Weights of a small mixture-of-experts language model, trained from scratch on English Wikipedia: 12 layers, width 384.
Below are experts of layer 7 (counted from 0) of a mixture-of-experts language model. Rows are named router (the router's row for the expert), gate (a neuron's input weights, with its number), up (a neuron's input weights, with its number), down (a neuron's output weights, with its number) and show model dimensions 128-255. Each number is 500 + 50 x the weight over its row's rms, rounded and kept within 0 to 999. Numbers have three digits each.
After each expert's rows: a language model's description of what the expert responds to; "gets" lists some tokens that make up at least twice as much of what it gets as of all text. This comes from a sample of Wikipedia text that the model never trained on. Tokens count by the router's weight.

# expert 15
router:467457458540578393478507537507565469453445505465426454430548440507497537521590561535507584500565597542530555470480468574529502590484483500577484561522523472490417432537514446437488430523479486457524535586511530495513550557466464509516412495507417474541462501555423573486498495493513412560534602493532426519519385612478560467567505551573536607539412504465582392386524568458551580539496
gate0:444459493443550525542562395507419484532624498511459584593555469510369505476542473588545474532420455464529492389507353434450464536503480471510577482494455434521443533580574421469486495506443466462490562528565472531488488502508402424534524473474459491493471522472408517515505442548544469531466569443491444440567483458560494440500472511574593453438500398457511455564479499621492536470453
up0:431502461483552506560599542440434440474517523543403561560541442489485518557557527509510485558426533489618491509535434523501460510478414490519471490561597403538534494526473482459451467493486482486517548498566420475546542524535403457617465493532582440573460524511440625494487487455581531581505553465494399515549515483587456501468480511497394461472540452440504437538495430496482465502440
down0:434465471472543568551533535435497402491448370598525485540573487431435472491599464500586527532468441505568465460560480450502561431448507540594433447557448420473435557464539508501479507424459558553494584563485527471622454563513525437404508517439528504509524491572508462569504462513521423521429548470492388522507605477546427479520531591585575522474587490484518454534559544474492484490526
What it handles: Plural and noun suffixes. Plural endings and noun suffixes like -es, -ers, -ation, -ities, -ism, and common plural nouns such as people, members, women.
gets: "s", " \"", "es", "ers", " people", "ation"

# expert 5
router:473581444442591413531470541497542441543486505539472417543506479456501373507556509468480561570625543501599494558412461587502569516493399517536425480503478413541506471582453422498475499474518604602512453491476531510484562451388461432535458509546498417511517447554458425562477494519529517591604486492511522447405464434447449461455566506520543487601497503474550520566515441528493577411466
gate0:508543499587518499468421502454555528513501429477589522503523450437536347494541442566472413543520527509422518391465530464498515398554572494515500545493462504518540568554517521524556499534468522444460415518479528439452526542448450512599495528493526453482512457485461504499427537546493580502538467478560514456491510486461508572479530553500491386585505493531494542540497540423588498542577
up0:501503600516482490431496563527473434473620505587397503417399558591489475467473569424548571505474496512510533513538467561515525522470413478494428448652490394499461517437468548459462511465505474592501548533513468526511432522482503416410513572511511552524530458555569452406549544488504493414535480525483481546539541436514485449513468477571493567477520524513495570456481447479409485480397
down0:556466548516586421529431496488478590533503493417481452415527479471537422445429512551463560496624513554492566466409477543479457549541441453445469515431515495550540492379533421507448446454513495543438494490479546537553465520439598467534439481408534518436539515539574554446528537496517530488506458486626480415457466468492544451427470472511534483507593511468496527466480506516526685520540
What it handles: Mid-word s, table cells. Letters inside words, especially s in compulsory, Americans, Phyllis, and separators or decimal points in table rows and results lists.
gets: "s", "al", "t", "S", "or", "d"

# expert 0
router:486564560530446450427470519522554541465539468610543509414516487522473500517463508507474497470507519560521528592572508538513458539433409545488499502552504420466523475541463529595526537424429544565494409538435566502448518489466483488462448529506519613518421541433504519497536521488549541462484463524391542494464481431452536571494525573398540456518618513557450503498459435460518507566494
gate0:625529466568432501476519479555625519548478500490577520469491570475492535545511520432413455492526554443449448441466554460434480506597546496460585509553514493418500478520541529592541525522485509583512545547454488479530457523438488447487490524509529511395436426461414565554547474561534473489536549480469486489431507559428525571479574468544481416478482542475523586420489402483500479493449
up0:402466520429545510509471479440456511468538517513440482548517434506508434496489492559582542548448457557546589574553447532539510513400506523543435502462490506617526508463449497390487484538513504423517437426577516497474524477544497536525501490519514499586550568505559415447435532396477500508482497549518525530547470447558477423539431507444511568526496471528496451594512591529485533537532
down0:441488528574512489507468491512491525489413485357506406502480592490516439503484485421508455424532524496544574519479513514564503487427537543445553442552520581521464475472498538544428213523503503470493462510448478556521442520491449457482523522457480458521471433539555544504514512454517509456471557547521496482481515451470519491452503582504438497448576484502557484521512493484450421633502
What it handles: List line breaks. Line breaks ending items in dash-prefixed lists and infoboxes, such as taxonomy lists, species lists, rosters and route data.
gets: "\n", "-", " |", "|", "°", ")"

# expert 3
router:510546390434526516507556429398523429539527482456446487453557473445465538446605553397572543478530526381532553566463483534539536510438536538458534611546390597429547575493457562476506593407543518545509503530507568461532474560484551512437594527545527448480476492465509601491469563522457533479562467500500414462412403398360481479617487450508483505465465461492475555436489566507489437538481
gate0:580577460502508542465504532489504467436523566468569503485474501532539483484505532496396507468478523425443526495591497540497564510598467464507470475483528516523499395496415505566504506481470499488514537507505497583490450468541524536384441615554486450483467456488432426443461535494418537504413485514541532561461471655484469490472577536473521557541479488515478435536447544441548472463503
up0:458459541502519478485509502548514524537485429478492477555455497550478464502441499493600470547513493560554525603494526475538403448434513561523505528502524490459530590499596433474544468539500465518510487490551444423493520518489463517637534479420538502581505533588622496547560415561534478479526588509500530475535519374572489589431493604453485467546573533489496536497587468481440489456496
down0:399512423537438576533540524563535469455524512460477562547606538570540627502516506487429495513467558579523538470422473579563520478503520505501590501507486389558583520472568461455408521522509552459527446481426508511477462505453582464499470414627482442521536556512543452495475571513493465516513501574506464457546492504411487508507565524410476489441555495453551505460576421427445559497485
What it handles: Table cell numbers. Digits, colons, commas and spaces inside table cells, especially the colon in track durations like 3:43, plus stats and year ranges.
gets: " ", "–", " (", "-", " a", "0"

# expert 9
router:345598534426591507578476401491469515587522515507431473552557483467445509514494481448501477519490450516540470484520508531528511581476453603475550525523514507497492554488469438500558529425451519509523434473581489588396523579484532544522516439469505422560515558592489489467522405523543458473454466480519478487613504438501458460539440477514485533502451503477449546512453494561602597559560
gate0:437535581518563443526434512516503555429501511416489563471500612463480492549373397608510523545504467477471531501490476495572486509502463615538547451524523554508489476473368373540446403505512480597586512522523500570454521449573436440509540504495427462527445507465459496499537427461502510491457549526521429351544544512553547437524492485410450512528541517458514485568415434559443541482416
up0:571418424526481622440521520462519450493459466663521455552548410476502497440625601390530496446481567440550447567423511511412496526503477440511447543566478433559513518483526566457519499463473479435423534455518462449553493536427532598487483541477591505462524489467540474524498586497501480517533495585454515629401419498412441538523449518589503536493460488473481520515510521470544426561540
down0:532488482546544482443509550494530566464479461502535442532456407440533532447501519449487515434529507479574430491518517524466505492503468441474456427548535433521543560490577494444606514557483409503492567473473506589512603473535536398501475485530422502466549506529495533590493532558466499558611456455558491545293538483507631591448532489504529482494558533550506512399477512449458485503489
What it handles: Digits in numbers. Digits inside years, model numbers and figures (1960s, Thor-Delta 2914, 84.36), plus opening parentheses, MP and the prime mark.
gets: " (", "0", "7", "6", "8", "1"

# expert 34
router:577479450525594517511538528420438514544471557500503510568541503492481558540528543496558456459507512567495480420463436554493613444405437605475562505467571407520513521469530574513498514506561429553535466497483525504481522426513511407551453439425524583583541484487563551465460429492555473482474595589555501573520564534509577621546509545589472466464439437496542470485596533530532465496470
gate0:405592506508528548487476543429599611538469482554494531557440585565415397478424500506509451511503506446445564433565394458412494562479538554508471541536482490469487493458459495403498456528467449442570537505544439448530487487549407499465415484491499499549570563532558413554439494433462498577525554489499489445544504489450345535534466521410398537478478544371421506548453423479462486477508
up0:527558549601507416476446433542454435368546542548529526424523433552545547561451508539434526504410517520509474571452490445476547468466487446508564512495431499582467565512479547471513485439543513572509469527557553549504566470499507450607516448494494508520472431472554564559559438478479556450499448568490511576489459555503575503539469481536598384539517551552593499494566577480422482492475
down0:511565581492519424595564642451432446439529489520510570623476490548512535567460554445371512496529470402549514410491509532485473488479441560491512510516491515487509473506463463476635584516499531500402464486474566557453518467481489525490503529541534415439545496521446423560569483410522557480430448499493565403482578529479513525534541459579469567533455535517474544449487481492608486422503
What it handles: Word-initial prefixes, vote figures. First syllables like co, dis, sub, non, ob, pe, gu starting words, and leading digits in vote-count and result tables.
gets: "1", " |", " he", " Co", "re", "com"

# expert 8
router:477457505466534582531528457456505493486464495577481525481566486488502462577491529498501530506501504399483468481519566518458477446488456555476590544438506534352545453568517468536494488478522405426475414532565491462532495513485604496543525313427499472418487564555410548520455468437523519520411593540469472565570495424467507428488471453394518515476384559442576497518484468474607598498509
gate0:608517503465502534517497563424521532549464482537483487448514499541448437525430473418591403500499502480527444516568556436505404425545503474445471545568541501425487409689538483551505504485528536465573465480596546481499446566462516526473460488560520458478596502498496532549481380540499554559473570512388484548530491474422610512473550514485579515477488554421453524441472437459515534488537
up0:440531541447542500504555526482520545513488441495563532484493475541566545438534452531484461498471494391429424494455478552521432496480582465537432491476443458532408435543539549470474407471506477417506511479601609561412515506565460456510574458607516491394508471402526540478480567576523546541469576521412457546536531490426473578539439509550457547481569553524581474509413514421531494545444
down0:528419537475482411444500457507449454496515444546493546491439469505395486499410484504564433514534563556438495554482492506427433423515516531466435507498488488480512555558563423554579613501403401480512391566506415521486490459557488551568512598532494494500465541523557461485605443422497464516455490543506487576491479545453455420544445465376475565477445514519503521492548560490490570503416
What it handles: Prepositions, digits, units. Words like of, for, among and the unit sq in area lines such as (4,900 sq mi), plus digits and some first word pieces.
gets: " of", " for", "0", " to", "3", "4"

# expert 18
router:537517487449533508498626428442575514368466574485470520430538500468455522561471462487451426400490440461539475570541532523571459512496476499460459458549625592488492437519530414473447591503497523548504561555546429481569598462476494618485465571555538537445459505524573487505499485458522574495451476462461474528515534494423439538545518515535425589432523547416511491419471517497525453534481
gate0:538533544453555552443487480470538482417548513500460541501462415496493410509568459470447552491424438475516565499527497510498486498542446505533451519482477446579400481415487454496435531405480505537489520504608528515509543476581366530511443472498464589567595600438536460421513512533480473393415491529483532576617506510495471574550467559439429555448547505532438490414522470509493415544590
up0:490476490478558509551534473498493514468554516499460527468529479446482487509614426527485502551502498514536497469473595524453415499546433475501466503428536471539438563362514468570421516399546521559485564443530503518504551458565409499510452520504493592551565543396527483489542521543557477397484482522494548558588526511498481556513491555495428512454582434522443479435454531525524483547576
down0:531442543538593516521482433349430512520504598430530494501468592399535502535537468527527470444507562426503471488448534482528563519488418432503550489525519549393432461488482499436497454444557493535477472422490523454554541517543515458547410515431404509524498489478502583507464530453533450469453479435486612492445471430429448501461478450498517566522517469436521536488528547452504500505509
What it handles: Words after copula verbs. Tokens right after was/is/are/as, like pre- in predominantly, became, known, well, frequently, plus units and numbers such as km, %, million.
gets: " a", " as", "ed", " pre", "ly", ")"

# expert 27
router:493488457472499467560458506543427382467461547475442501527540485489579540486494536534514567477499473484487459452515538542462528421478526459491455474407464467554604466498486475488555502460610478441524522523554517574555441505459505607538478458570507573566635615518516490548532486516478493568569613496505520487461438430450483499430585533494478590456442533413561528398518564420464580458523
gate0:514552468532598425435447497536493526412631493464472456441411535519492480506504513610485510496505517550537532479601500570473495538468513469531601502527493478512598437647433545526402467491567542447494484477389566513408479558585582452533458499500466488430530487504514483511386493475487520573570527472598625448533587425524472545458459503449577542409487480503501512411483557419484489575526
up0:424482517470483504513516546468426469479450574484466484515500416429548452542587514472449524435601502583489464491454488493555526446553518426479510578422469545383515470592484510537573584506499446460461512494477504472555490397464473387501522488479470418498540446463524555505437559500514439532490478460524537487555477447465610489538426423539488530515548636539475443442450521503506507528539
down0:508488509416554454576514508511483470456583462548415558477600466455493457518421536461556497516518512407503502507541468493453502563524501465532517490505503509517521465492482492425574519535449540546531607451581633422486479461518547489414534493573429531501561560472545519495439527517431502619568551418476514468572506468573460466454526502506471572413493524461477484456427464547537621496507
What it handles: Word-initial letter pieces. Single initial letters starting a split word, especially lowercase s as in swirls, say, scarcely, and other lone letters like S, f, c.
gets: "s", " S", " as", "S", "4", " —"

# expert 31
router:474516488507410589540467514524421627488511561593478454579534472612447512521444464486469510555492502468535441593496548413562554497450480437484477560488432512555569452507434497512470425485494514487535580506538495512506515521517431472482489528451516447527423517464469422577598460588452458525523553462421480509504495515491518512423460581564469512463506574538517441548497483536498570537533
gate0:493572506429473458454531447571491527429503562431431525514483512533499567449487495513474543577556486509542513517455469448335614424458506473497445489513469467492444396506408498419528496542487479428508540467542497491469521502628491587513447438507483441553534395422497504452611500568538562529464498446543550534417500602547526508475567424480439541531444493572588583530556553512470471431545
up0:507533431463505517508437457520480488425536536500348502583444476522435469596513561466478610495510450508524545490458474447443591414556523377538519520600417469554575458542423474479516449472490463529563536479540428493553501580521523508546502555525393544518446512459430439450564492526503472481411436532499409523546643551532563482528529541499459520516457521507502435450558513446470431476490
down0:523530470437487462553500406520529440538511591479526504597446494511467481505491489509484441537514473516475485460559485462459530540588415511515457478544602465503575560550465535452494381482445561514567525457421514504507432578492482562486423555468460531648546523513524479525584426473474488521514486469511517387493548465491526539549563534506520487506360566474490428531560548495445469538506
What it handles: Words inside titles. Connecting words and title pieces inside quoted song, book or film titles, such as vs, et, of, and, and cell separators.
gets: ",", " of", " and", " (", ")", ";"

# expert 16
router:519417574506477477585531511627464557427561436570469597560587402541411465558612572483483551560496494512490490490598452572440549528444516531454428575405491460505424531509467486503509502559519511352437511567436485498457465485537499440463493422520525502586606484450481487490531477497513489542467535527531535519578549556469477438472576502573538446474552474506507541505471474623479493439469
gate0:467551492498529457511404496490423524523514567528590482430500530510573482523504524528524446543466468491528496485380465553502498476486456558512484504467504397375418411579480419486537466558399401553506569363506516497527529554455429446465486444442486429552417517524561412490514424517512479542497497496540536391485455544581573444478560468458489518556532557564519583541581442585486510547468
up0:477502537500467482501534466571503436504499461519451510600471490474489481512507479527448546465542519531474479460589514486515521487537555477524482504496428587473533543463510554581495517429547568423478512656524466478476477466485589509503508511581539567470541509440478534542526577583474445500494495426528472533518499474433423530511435589594513534442399471442472399466462554425596452432574
down0:525617504508563494491462499509538509517491526413529437459433523489522523506487460487360464427482525387528527460602473414404474413441547494444484531566566538473552477472496473472623333519453495519462549508571508560437582571519505489532486361514545505519505611492600546503569502506503468524566436458494560525573519463452471496434413452508505445568507465484540473553558543562433577440450
What it handles: Headings and articles. Wiki heading markers such as == and ===, table separators and pipes, article the or The, and infobox captions like Official and Location.
gets: " the", "==", " |", "===", "-", "|"

# expert 25
router:404528491523429515446513564460573549492496540499528470460443523521374525431593465505538493413439481542506628488497589527513461510472561528414436501563507434528511470592435513416479510532453541540588456543522490455486507461526416523646461538468425403518471395508438479524464466483518398525501509519508469515522536550490423399524525521479488439569437591472518458462564443527492430412498
gate0:534484527547467460476535535441521549547550453461556481510567591503509560502490524515509462569452506464591573516542454437537468532479504489420560522455574482589488439454492429461504492549472606579590472564464521487526590503449434516551543509523531481495503488548601606523489395541414486385485562423522491634487533565520553574403514474564438420495498489614562462437503455516563551547521
up0:514528528551504485483475552478588515540484439430518479493558590453453551497511543462538482483418513382591585531485494462470435562446508454398504492454577521559511470517504445454513510550508605588521475561415513489507562513420466609497553465514541516487563510558550580571477417539366528473469537438543433594497535627541504560442550524528525441489515481562556456380467477519620527584536
down0:467443530536477504484493538511590429627421452457521482482555509541565436394435508516538537431499469567632501500499477477594472560532532526419575428491438466360499442540436523548586437537526500500477469513467467495497490437450427529518458492578479517460446448446508491491475486620496440388549513452498590488440486501436590480483519580497515404589397444550437464546487568488487473438483
What it handles: Closing quotes, brackets. Closing quotation marks after song titles, closing parentheses and brackets, and the ends of street or surname pieces like Bexley, Hill.
gets: ")", "\"", "'", "a", "%", "i"

# expert 19
router:488542428408526500506511598531413430565529541542494509522504502499589442467511580474458433522492538463459496496566500524551450462528537444462482547482465595400542467473562524485414611571501508490467505531412492473527538531417494452467472478578420459550459485472456480406557587499484540505499573547382412577545430671414446415544444495587464597459520446444553459487443504445455405511568
gate0:531429530452474472506504519461543525496558453494551518541473524450540501436559508445507497420465509470520449461503445482552420424533515476391468501540465520547458508580557539485518529412496443571501443485443554480608452522435511531442552442523533517467589603548470502531445539416478488542497496501513532524506463421526500502412442454595555549514510489487561478571606410491530447442552
up0:463610443529447482528471473539472548547488501494437461463500509534502472523466405564542548560564464519511527532447544554447580540467484489606556527448508505539553543518454463504503452574450597477477556418513477476399486485541541449492440594467513506521412498511497454447528462560481506451534506508557495462449538549479469491525569550449480441558500550552478489467456593538520541534478
down0:495551539572514661469514585544566552485497506502559457437498501520549525535502423530565475564500566482518434591538551493486547629574478409569464440450435445521550589511450409553601449494520581455493490508498496428507493528468575542542489488473498472508497560489516453435512551529518516479455524487480491486518487548529534446393577495551537448559473590510467470408556446548523535453420
What it handles: Coordinating conjunctions, nationalities. The conjunctions and, or, & joining names or phrases, and nationality or occupation words in biographies like American, English, farmer.
gets: " and", ",", " or", "ed", "ing", " &"

# expert 36
router:384540486442582468560476493481520483611424496505526440559445467536475583546576404554546442560481484484551520502529468548573453560461497539404507537565523462554430576494462505493537540450493497509486449546540494503471546543466470473423617563413518572550528563515481492493491498490507542581448542486394420500557521457479504572496513487502510551543419472512500458568540427561508576466507
gate0:489440521507521444516469575529456551497469505435534525527515512428501597543468506559533506488536458580677520493436490538500458504598525482495498519475523502419419433594532420517502474504462606502485631502530541533448479517510509482467559509459430401570593507505393575585498518549555548511558519465572506402548498493613457513465538540529493532561529550542472434577531511563465528542496
up0:499548493499535479480541449543509435481509412517495488466512560540573442493449474423473556507485516476398471530546559475558524442435474502523467527492461445514471471440487564590550556506516528473488421372489432454559471475509480582508448559538499559531406431476567462500490471444472563493390496506471489575472458506387466501532507414501562558504505527426507495432532534402476489429511
down0:549544490480529424416504497479535540540533503416529499523358409477537477453599536448487520448545562422489491457537544457546567526445473485504549461380487538492444527526409444496536451419430475481541487509439509541506507476588507560602382449519505578453493504510466449512492488501529485486507463432542514499389526417464538607540483472412556507515390506521428515457555473465467549454458
What it handles: Numbers in statistics. Later digits inside multi-digit numbers in sports scores, yardage, attendance and vote counts, such as 74–72 and 19,774, plus adjectives like debut, annual, final.
gets: "0", "9", "8", "5", "2", "1"

# expert 47
router:415524551448460437525517439525460516522462596500558405499453545460421501443496484428457477576504561549437456413418475472387519431520517474441535476507496474501433540424552491479470587438539403495507508464497505568508536404576546451482584475500586493429565507470578511454486558478503472520537456528478584470517581441574557489526501518486505442495594518531584497537504563506462582439510
gate0:511541533463491485461555485508532526583446439492457499550404513525509468497500466513583471513541500493444512477592501536457542473492459490464450556470478495524550553634482512503450553503416582408520411541454527513525487502461468499443492510454531508533465602504448458507514531488454549547507587493495413595504394556440448537449489519447548570531472456509525435471604523453578528460538
up0:502528519464495489468601479475533538543451433520476438509452494499495502463539455554515478492460520513472474491541499466458617486483491425439463548498463530575521533604515532524517546466479534414592452530474535546574568467504477505414518490422535528539529583511490526483526570418508581564544504493496403513522364490453420502458543509483471565459487452475563485487540473427549558490565
down0:542485519503468540614512515514476504492520498503548502486455454562489559498487575491635425538458597434490498468495387457539475470531585536451470561454436501567550515524419453511451533419524548473465532507564521485470461518573585488494486567399457541533538404553579507398529491434506530455458553502470536538595508423501489543478435562459525549482424521492445411546566514538545485485566
What it handles: Date spaces and digits. Space after month names like October 4, and digits of days and years following in, on or month names.
gets: " ", "2", "1", "0", " the", "9"

# expert 43
router:559521531494467533462627472494443525559528475580456565420579411475414529504535556492465495532521504435456468482454458468462473514587623482525452511459535489542521417474545523496514469515511403488464455459558516540480480485464483430482541438500540614533601523477508467538457473558572492450493429441508549584449468516505432547438497561477504437494465503490540458495436390471471484491489
gate0:556423489330485490524508540540508555541483553549457525458525518554451503410497497471596450502471425479570513565555547438506473513661511519412462527510509509540461484500595468463582603521499504522517442495543530444481461432481551451480522453493421608444616554493491486466482544516439568527518457434553501507441563454506452476428500613379445572523500558556556439493602478444579487482601
up0:506548408512528507467518508431532426463542513484607521511497477572498389570484512537413497553473491559537484393519516581604478498502549530549585406572429388459525459505503533506428418473529527476436508509583398523545516552570332550587527472452545428511505508488503479490485469589454386535460534483495472451610567500488490501458461465492436444518449529478393548421408596519499519513438
down0:538624507553489512436475595533599412417506543416559499551411588558517503516487501498488508494507515512406422553450558562553603549531468492555485492412509452469514432492554525545476546498560483495510419489489571487489517590473459512541412507466526562465552462527447500452470457569602460537514553459507565451512535474487527579567421436463542476473538485534468474339525537425457565549521
What it handles: Articles and prepositions. Function words the, in, his, their, its, un, often at sentence or phrase start, as in son-in-law or (in Hungarian).
gets: " the", " in", " |", "'", " his", "|"

# expert 11
router:460577476554494531580471483506487560418510481517402575577535550484436589524537453488482567451501511547468566438463495505434529549534613501483461432423511443397519545474542521487572548461534617477475537486428502416551473437470474460528476371445458610505494547490537458566478488479586506498495571534514487458475455497553469507482610513539517499529554493479535484516520579564457550418521
gate0:596532559482515567430412518458581453449419490514463450565472426409509529562455592606510560516482513548591576537472468503553546503514501507411506466466403530573542535481460411533552516516472481521485490472469448557557498517475514480505521478472504499497494496476530504454611505495455483458484460588485564470475446491524421516620481512524544493512616478627496562504448536510561479538487
up0:472535527552542537516490591434593518410459422464417498534429407383504475486503482528548531494563456597527477554470566481606439530501502418415504518452442517517569541468546428505552494511446489588388590407511520550460474484504458547587625516430493532568472517545520538515500511540525460510511533588487459551482498405500429477487438491566501506517547513657472467485456510452512544499434
down0:501527463499523530542485409386464456488456530431495542466580514468438485494503508505522485557454446472508447460544501481474563467516483442511454419517419552434477539478501461400501450512546516549527403411485537541497369604524518436488503515467509407446473517532555485466488415498575471496465537460411520520456390558414494488527492512466500389402449488386461603484513520488472556505368
What it handles: Coordinate decimals, sentence breaks. Decimal points in geographic coordinates like 55.82607, periods and line breaks ending sentences, plus Thai script characters and sentence-initial This.
gets: ".", "1", " The", "3", "4", "|"

# expert 23
router:408555538464554508435527487517409545498428545507590512520588544584495552493418449490590536598552518487579487528542484543494464471437503452430644477488433498475526397459500524554464501501499581491493478366501566531424499489527446513447557461488481547541521440486562506551556580527493572539525572442511484519595566473584515479438436548496435558533541482552481489476552512562554578520528
gate0:499492510446509477504477460509495554543555529589486476577438437514480449403410475484561471482522446526508557466474495482382546571657581531479560547457526489459546527480440506372394434568491434500605418520486504498435584417495532531540478470543514560457512560411514539435429545442436460552566494519504507425507487516451458403456486553497496530542492510471526559546473443543536476547427
up0:528512500489506551557550529464582493436394528487545521510455486441474576447514519541493562446543482473476518423469461552558517520515492479558498553536440592528396557474456424477550468490488399468408506470493522450456482527551506553487507513440638424516522469443544458473535497396568468476527429531489494439509546491525494500528511608605539476527488570401568527455526492692357504446452
down0:448438601451633443430499522542540526540573505539561473488565633463529573470504465511528527456542505534521474424483537522483622470451438449493578500519445513423504488554498516421463545450546456506513495521533496489528517458376499610438389584485482552514536460536446568530543600413515451531533555451465592506549577495577479543473586561532454482461551531505547503450494455555615539585510
What it handles: Final year digits. Last digit of four-digit years in dates like 1944 or 1914, plus event verbs such as born, died, released, began.
gets: "9", ",", "0", "8", "1", "7"

# expert 38
router:404450442562477510482470506476465463497456483595469482559449529440606532460518453578550474478535391515512457542520487448559526402501535654474519444582488469541534532503473435498584532471518509520451511430543505550562488460422535532445556424421419505506505495467462470596504514442553532454571467483541490504449501508580524419533466463483450625435503510513475507555539495478463495504525
gate0:473544529500539476455449492533433445387474463498434510600461463497463485523545501466558496377503521458497579528444388377551439522439516521472485533488511515457507587403577526586451384368450459515459388501534518567478496468564486512451484571485510535540489625464546508551498463479395425487411460543499577565541470458506490479457515474518429502489460506537531539552485586431601483552431
up0:511498475494439557517483530487491542533381530507541481534452496554430460410398471439514530526529520480493556598529514445526533481531396494507533398505475552536443495534456482514534534483463513470524566436565444508555456502518489455531594551490413451480455369491564496498514439543457418456556410491473543447501577449526483567473542625514507532506522501407533496463524475490431491465572
down0:516517471476552487484482586473464508573528542593589558469565513464558443497493527488424533451557533526432523473498609581554445544481427492536510492435555525447445522614489487470522570503486409487512600565481488543461488483487508541493480521412489508532527512443496522490465540484520502513487545451545503521570393442498546478584416519504470538541440485514570447484450487490544425491535
What it handles: Clause boundaries and punctuation. Periods, commas, newlines, table pipes and clause connectors like which, who, that, that end or join clauses in prose.
gets: ".", "\n", ",", " and", " that", ";"

# expert 33
router:438489519525502478456493435532406514468543561564515465539562522530478563568553413518586408584470549519498507604506493452487539453584454529575465525560505537468441519447421482404468551503506528442435464510584532534483502480551475502552520491528458404556505432502596472533508490531537569497499441574495481424490539515370512531532573513409504484500483557410513549529453537454455394552464
gate0:355485529593470495532487493413487481474471538521567493530542539582527543453545436505461476518447535542460444535466491530512391528558621477514485515540465517451511417515426532410519490479535477496419479526544500507474489470483595555435435387502506464464503502436519481511473557519478471573559464437522525442509446503501501451545492491535494588502534579408560570551411475523462473646521
up0:522551418610522559531456491480557442457489476477507509572505408500468542452560420515417503503405498500461493466535496443488513428521629470455503468492458483498471510504485413497578475391456502466487493543526573543529471469537515553486502445470484469461457530450477543483465397503523575484519405490436468464421480460486517546487472436393448570384418459464358539556447526451412480590524
down0:440534506460521440458464466520411471470519572550527497490521540440467469529515502474526458435585505465437499484501486526583464478466502459439445391464516529522435495507560532510471518518486575573498491463470488582412569542483492538545560484505466465534505499476510532537476482449484438456528591530605533508531473512444537600491472542560577564479461490490522432474408426520544558500557
What it handles: Publication and institution names. Words in titles of newspapers, organizations and awards (The Guardian, National, World, European, Best), plus table pipes and headings.
gets: " |", "|", "-", "==", ".", " The"